From a checkpoint of a small mixture-of-experts model trained on Wikipedia.
Size: 8 layers, width 128, vocabulary 5397, 11.1M parameters.
Experts: 128 experts in each of 6 layers, 4 picks a token, a softmax router, a shared expert of 64 neurons.
Below are experts of layer 2 (counted from 0) of a mixture-of-experts language model. Rows are named router (the router's row for the expert), gate (a neuron's input weights, with its number), up (a neuron's input weights, with its number) and show model dimensions 0-127. Each number is 128 + 24 x the weight over its row's rms, rounded and kept within 0 to 255.
Before each expert's rows: a language model's description of what the expert responds to. This comes from a sample of Wikipedia text that the model never trained on.

# expert 39
Description: Table row pipes. Pipe characters starting or ending table rows, and markdown table separator lines, in sports, election and track-listing tables.
router [119 176 125  84 113 212 109 110 138 145 109 157 102 135 145 137 112 132 178 158 103 120 144 131 145 125 141 156 102 121 149  68 170 149 139 138 156 119 109 147 150 115 138 141  89 135 138 164 177 113 166 123 149 141 143 154 151 123 126 136 140 175  92 106 128 134 147 133 167 104 180 114 105 121 116 164 167 108 115 139 143 163 117 150 140 111 140 115 140 148 134 156 164 143 149 129 120 107 124 164 124 105 141 146 138 156 157 144 134 118  95 137 100 110 149 101 117 143 122 152 128  86 113 104 122 154  98 150]
gate1 [155 161  88 104 120 190 133 149 106 127 119 138 153 147  87 153 134 149 158 163 113 135 110 124 100 142 111 152 144 148 148 154 100 153 158 141 133 123 109 138 183 149  91 118  74 131 128 173 118 110 125 121 149 126 131 100 165 135 176 136 147  95 139 148  61 112 151 115 140 115 109 166 110 124 161 106 143 114  94 134 127 150  90 167 147 134 149 128 103 151  94 150 127 152 113 149 151 117 156 101 127 138 190 120 113 135 156 168 124 130 126 149 119 147 102 121  91 142 147 129 118 144 127 162 140 141 111 144]
up1 [130  95 142 170 162 111  94 132 166 103 142 127  77 110 141 119  77 113 109  91 119 135 140 140 166  96 148 129 117 104 108 107 145 102 121 122 116 142 199 104  94 144 141 140 134 137 102  92 122 126 140 117 116 147 109 161 101 133 125 100 124 153 108 117 159 155 108 127 150 123 149  99 178 132  98 153 122 110 161 115 130  75 130  98 134 107  62 104 127 127 123 118 150 124 119 123 116 108  95 176 135  89  92 140 135 105 108 109 134 132 159 114 131  97 113 117 145 101 105 133 123 107 120  68 132 166 117 112]

# expert 5
Description: Directions and positional words. Compass words and spatial or common adjectives and adverbs after the or a, such as east of, north, back, end, main, well.
router [149 111 139 138 114 102 152 129 176 131 135 106 141 110 146 120 206 135 127 138  98 121 134 201 170 152  80 167 115 114 106 130 105 155 144  91 134 132 139 137 114 119 140 138 167 162 136 118 143 109  98 107 160 134  99  84 112 187 131 129 128 104  99 123 122 123  95 115  82 146 132 120 115 125 125 141 155 168 143 166 145 148 119  91 153 134 135  98  94 100 163 114  88 142 129 172 130 137 114 159 130 152 108 120 139 110 123 111 156 128  97 150 134 125 163 119 152 152 132 136 112 101  99 130 106 148 157 134]
gate1 [115 171 145 151  99 165 124 128 136 104 159 151 114  94  80 146 156 163 156 138 162 131 137 114 145 139 105 171 127 153 107 139 108 123 118 126 148 143 111 115 151 113 169 100 165 138  99 117 140 139  81 121 125 137 123 132 111 169 102 132  98 125 105 170 114 162 116 121 121 102 100 141 115 101 176 155 207 103 177 128 179 105 128  95  84 101 128  86 131 127 140 114 134 122 135 120 136 185 147 144 141 166 133 146 119 121 106 145  92 123 124 125 130 120 140 126 152 136  92 142 116  98 118 144 123  99 136 120]
up1 [ 93 130 138 157 137 130 166 136 133  88 132 141 179 112 136 126 173 111 124 133 207  95 127  96 157 125 111 130 112 150 132 165 156 127 120 146 132 125 122 123 151 150 155 166 145 122 122 123 134 129 120 121  81  87 118 133 136 167 137 117 157  99  92 165 157 137 106 116 130  91 113 106 109 104 115 167 171 133 164 116 142 113  95 120 118 119 123 135 125 101 133 135 133  94 175 163 143 156 146  97 135 167 122 146 111 131  96 156 114 115 142 122 169 130 151 165 163 121 141 125 125  75 120 156 116 119 119  70]

# expert 53
Description: Math markup and list items. LaTeX superscript and subscript openers (^{, _{), units like km and °, and starts of items in list entries.
router [162 126 120 127 137 100 144 124 142 139 107 155  52 115 165 154 168 168 152 130 148  91 129 185 159  95 148 148 113 120 100 126 116 120 130 135 109 120 148 182 173  92 154 131 117 108 116 115 116 129  89 109 134 126 143 116 156 157 104  80 173 128 158 107 136 164 126 114 152 141 124 117 116 137 124 164 159 126 163 176 121 135 141 135 135 141 149 176  92 160 111 152 104 126 129 131 157 109 155 141 118 149 122 116 132 102 134 122 120 111 144 122 156 130 143 139 116  87 129 152 129 116 179 137 171 150 134 166]
gate0 [156 120 166 139 118 142 144 119 100 116 133 137  92 144  86 119 129 145 139 115 100 140  86 137 157 120 116  87 105  97 135 145 123 147 111 157 120 105 151 159 119  95 140 112 117 136 162 146 115 159 123 117 131 120 170 104 121 112 157 132 126 114 156 118 116 107 161  95 130 138  70  70 114 101 111 138 126 133 127 122  87 133 167 164  95 176 148 112  99 141  99 115  71 149 131  92 129 131 110  82 119  91  97 147  86 121 109 136 147 118 136  88 145 156 135 177 141 109 156 127 109 129 122 135 101  95  86 105]
up0 [102 142  99  90 123 138 102 147 118 134 172 125 114 168 134 117 127 105 148 113 149 101 137 137 114 147 145 147 129  98 159 134 160 176 166 157 162 125 120  82  85 132  79 144 148 108 119  88 121  92 157 167 108 122 122 140 162 165 144  99 134 165 120 168 127 128 122 139 117 119 125 123 107 152 154 128 115 135 147 160 125  95 109  94 150  86 147 159 191  93 125 151 132 127 133 140 121 142 113 133 121 109 160 160 136 107 159 125 148 117 149 129 116 157 151  54  91 164 143 126 124 131  97 130 123 126 152 118]

# expert 34
Description: Latin-style word endings. Inflectional endings inside Latin or scientific words, especially genus and species names, such as nucle(i), cae(s)arean, vers(us), Cerisc(us).
router [ 94 129 109 120 175 119 148 120  87 137 118  95 121 111 122 123 105 130 123 105 102  83  54 106 134 118  88 141 123 141 142 148 153 159 104 163 182 137 134 150  91 126 156 135 132 134 126 161 128 113 106 169 112 120 130 120  95 133 153 130 156 142 160 104 158 178 186 132 148 104 128 112 153 164 146 102 102 140 138  88 103 139 158 124 119 133 113 113  94 125 148 113 157 134 108 143 149 119 165  79 145 110 128 162 119 116 125 117 135 133 135 104  95 111  87  82 125  85 109 167 150 139 116 121 120 129 130 112]
gate1 [132 148 112 141 152  74 114 137 105 106 126  82 129 191 124 109 147 111 137 125 163 152 120 144 152 123  84 155 145 146 112 104 128  86 131 158 148 110 123 111 129 183 151 119 173 176 118 131 120 144  90 164 127 109 121  88 107 138 100 126 121 106 173 109 177 152 159 102 143 114 138 165 107 122 141 117 118 151 119 142 122 101 153 108 139 114 131 153 104 126 108 162  99 147 140 143  72 126 143 134 148 114 120 164 111 143  95 138 142 114 130 135 175  99  70 117 143 136 132 170 123 149 130 131  96 130 105 133]
up1 [165 181 127 150 104 179 100 109 139 160 117 136 134 151 140 113  95 120 153 109 104 176 150  97 113 125 129 142 124 147 110 128 123  92 140 110 173 177 148 123 127 124 123 174 117 143 162  91 107 148 111 111 133  92 126 153  71 130 105 128 131 156 139 148 108 110 118 162 125 147 122 139 136 120 147 155 144  78 140 117 146  84 119 138 153 140 126  85 102 126 145 109 144 125 115 190 116 163 101 128 152 148 110 109  99 151 175 140 101 170 129 109 135 130  98 109 130 118 115 116 125 140 181 130 124 135 174 143]

# expert 4
Description: Months, time, place nouns. Month names, time words and noun-like pieces after verbs, such as take place, on January, three days, living, holding.
router [149 106 135 114 127 111 137 125 130 107 156  85 132 138 175 104 163 161 129 151  88 127 142 165 148 107 138 106 141 100 128 131 146 165  99  97 126 123 141 134 161 147 118 140 115 127 120 114  92 120 122  80 146  99 147 156 118 127 148 113  96 127 105 145 120  88 134 143 126  99 161 128 160 141 159 128 136 127 117 162 164 121 146  83 155 127 118 110 150  95 136 134  66 167 148 131  74 107 134 172 135 133  81 107 153 180  96 120 165 126 154 120 119 162 114 108 134 163 103  91 142 148  91 129 160 103 123 139]
gate0 [106 140 138 119 132  75 184 148 129 135 135 142 130 182 150 106 139 129 113 120  98 121 147 136 116 123 115 161 110 138 130 178 105 134 100 143 100 147 124 129 147 147 116 104 106 180 140 110 135 102 116 106  96 120 122 140 106 143 130 130 126 142 169 150 110 104 115 151 103 116 183 159 131 131 134 105 137 119  98 128 130 114 141 158 102 132 109 185 132  90 143 160 102 103 159 173 103 137 161 146 154 121 147 101 100 131 134 147 158 158 164  85 136  77 148  84 178 144 108 153 147 155 105 160 147 126 118 130]
up0 [139 106 132 107 138 136 158  92 131 139 121 129 144 123 167 149 110 127 150 116  82 105 140 143 188 109 138 146  66 129  73 110 104 137 136 101  98 153 117  76  98 108 123 110 100 128 139 149 159 104 181 106  65  69 121 157 116 124 131 124 125  73 121 131 131 109 109 127 137 134 111 123  99 128  88 128 105 143 143 147 148 174 131 137 123 156 102 134 151 109 118 157  61 148 146 144 158 127 100 131  87 129 152 119 149 147 120 122 134 104 117 132  96 155 126 121 125 118 120 122 113  97 135 135 162 137 111 130]

# expert 31
Description: Plural and word endings. Final pieces of words, mostly plural -s, -ts, -les, -ers, -os, as in Bulle-ts, bub-bles, Rhin-os, ar-ts.
router [129 124 119 104 141 150 132 125  86 134 113  90 152 110 150 137 134 109 142 141 103 103 115 107 165 157 114 106 153 123 154 144 164 145 157 109 107 144 135 129 105 134 110 145 138 134 160 152  98 150 142 119 111  73 135 145  78 127 141  95 162 134 157 128  64 123 145 134 175 116 129 126 113  91 128 115 137 155 130 106  94 141 163 152 177 109  94 152 113  99 124 116 142 179 109 150  81 136 132  91 121 121 158 160 164 105 141 142 121  92  97 118 109 121  97 109 116  91 113  73 162 163 136 130 125 144 161 126]
gate0 [102 155 165  81 125 105 105 112 131  82 150 174 142 124 121 103 153 121 126 148 140 117 160 155 126 139 151 131 101  97 143 166 144 102 132 144 102 148  58 126 147  99 135 120 132 114 119 134 140 136 116 112 134 103 109 137 140 134 128 173  81 130 141 151  98 110 142 123 111 138 125 131 122 167 135 126 111 150 149 149 118 147 101 167 143 175 133 119 130 102 114  77 101 144 139 162 122 164  99  86 146 107 100 148 139 118 142  73 175 108 171 151 127 119 126 109 110 117 139 149 117 146 144 193  86 127 114 138]
up0 [136  96 142 149  93 128 146 155 129  90 157 117 113 112 129 144 136 131  89 120 193 158 124 177 139 116 170 101 124 103 131 139 127 109 134 113 141 110 179 123 165 151 153 139 144 116 124 142 147 102 123 133 135 138  95  71 101 140 105  96 173 101 182 113 145 117 121 117 157 141 124 130 158 116  99 121 166 156 124 181 108 126 133 141 146 103 182 130 130 114 126 122 156 148 127 145 189 139 117 122 108 133 155 122 118 119 102 111 102 146 144 170 174 122 167  75 123 116 123 121 135  94 128 127 149 127 143 110]

# expert 8
Description: Articles and determiners. Articles and possessive determiners starting a noun phrase, mostly after prepositions or at sentence start, such as the, a, The, his, their.
router [140 141 113 168 145  92 137 131 165 118 176 170 149 139 115 112 110 126 140 137 114 149 115 121 145 164 149  90 114 142 121 138 135 114 145 125 139 133  83 139 149 145 123 109 148 166  67 136 138 117 167 182  96 142 116 159 143 130 128 123 148 194 112 144 139 117  92 128 123 162 101 105 131 132 103 126 113 147 109 150 114 153 140 105 153 125 134 101 120 102 133 141 113 116 117 164 149 156 168 116  91 153 118  77 134 212 126 115 163 119 142 132 173 123 152 133  98 101 121 138 142 135 138 150 145 152  89 118]
gate1 [132 125 141 153 145 123 143 125 123 149 112 156 106 143 118 133 105 170 158 150 133 121 146 113 113 138 154 121 117 131 172 109 104 118  67 123 106 103 138 125 116 148 149 130  71  97 156 108 128 130 107 112  78 124  87 148 152 129 133 130 126 137 167 146 121  94  97 122 175 135  99 101 144 141  94 135  83 114  76 136 144 165 152 132 106 151 148 147 141 136 143  96 146 125  49 123 122 129 142 116 157 174 143 123 138  95 138 133 122  78 114 181 139 141  97 117 126 150 135 140 103 154 120 139 161  81 113 120]
up1 [159 126 133 156 162 116 164 143  92 159 124 135 108 131 136 148 116 158 166 138 163 135 158 121 115 153 143  78 123 121 170 106  81 132  74 117 106  90 163 115  70 130 152 129 121 105 133 120 128 138 150  96  74 128 108 144 136 124  97  99 163 122 141 151 128 119 103 139 170 133  92  94 133  78  77 131  72 112 116 128 129 149 130 134 120 156 127 121 118 113 128  92 156  96  94 100 115 135 132 151 145 165 111 125 122  83 125 140 135 116 152 160 138 135 105 137 133  91 130 121 137 134 104 132 149  92  95 113]

# expert 7
Description: Infobox field labels. Table pipes and infobox field names at line starts, especially Born and Died after "Personal information", plus Total, Year, MPC rows.
router [140 155 127  74 109 135  95 144 111 165 115 153 112 143  80 126 135 127 134 146  86 162 140 140 137 103 173 145 114 112 110 121 129  94  82 131 128 130  92 106 141  97 133 163 139 160 162 130 105 116  79 153 152 111 107 108 138 150 101 128 100 152 123  99  98 138 121 142 126 171 145 108 123 153 113 141 156  95 107 162 167 110 109 111 120 108 133 127 115 154 135 150 125 179 141 122 151 122 109 141 140 138 110 110 101 136 140  94 142 162 162 113 135 133 194  97 126 176 132 119 116  96 124 165 158 103 141 176]
gate0 [126 136 120 125 138 140 143 145 148 122 140 159 140 141 133 155 146 115 162 111 113 132 145 134 178 112 146 166 126 137 130 114 124  79 100 121  89 181 119 134 131 156 159 132  61 150 159 130  75  92 119 149 137 104 136 128 131 113 118 102 127 122 144 143  86 135 155 123 101 162 139 125 161 151 114 148 140  97 101 140 165 120 137 139  81  96 146 129 119 124 144 122 180 113 112 148 164 180 117 141 147 120 126 134 133  94  95 146 161 171 121 134 164 153 167 114 163 140 108 151 151 115 162 124 119 190 140 107]
up0 [125 157 131  99 132  75 138 144 121 137 130 156 118 108 153 131 142 105 169 128 157 183  93 161 107 167 116 129 124 140 108 122 120 164 110  93 154 144 158 187 101 102 109 123 113 134 126 126 154 129 143 149 120 153 101 165 163 117 151 126 152 120 120 108 114 121 173 117 118 127  96 142 111 105 122  98 116 137 124  99 134 123 140 123 185 138 105 117 141 186 138  90 108 173 148 159 113 134 138 114 129 143 129 157 109  99 139 139 138 140 156  93 125 139  64  85 107 103 123 164 151 147 122 111 159  94 102 150]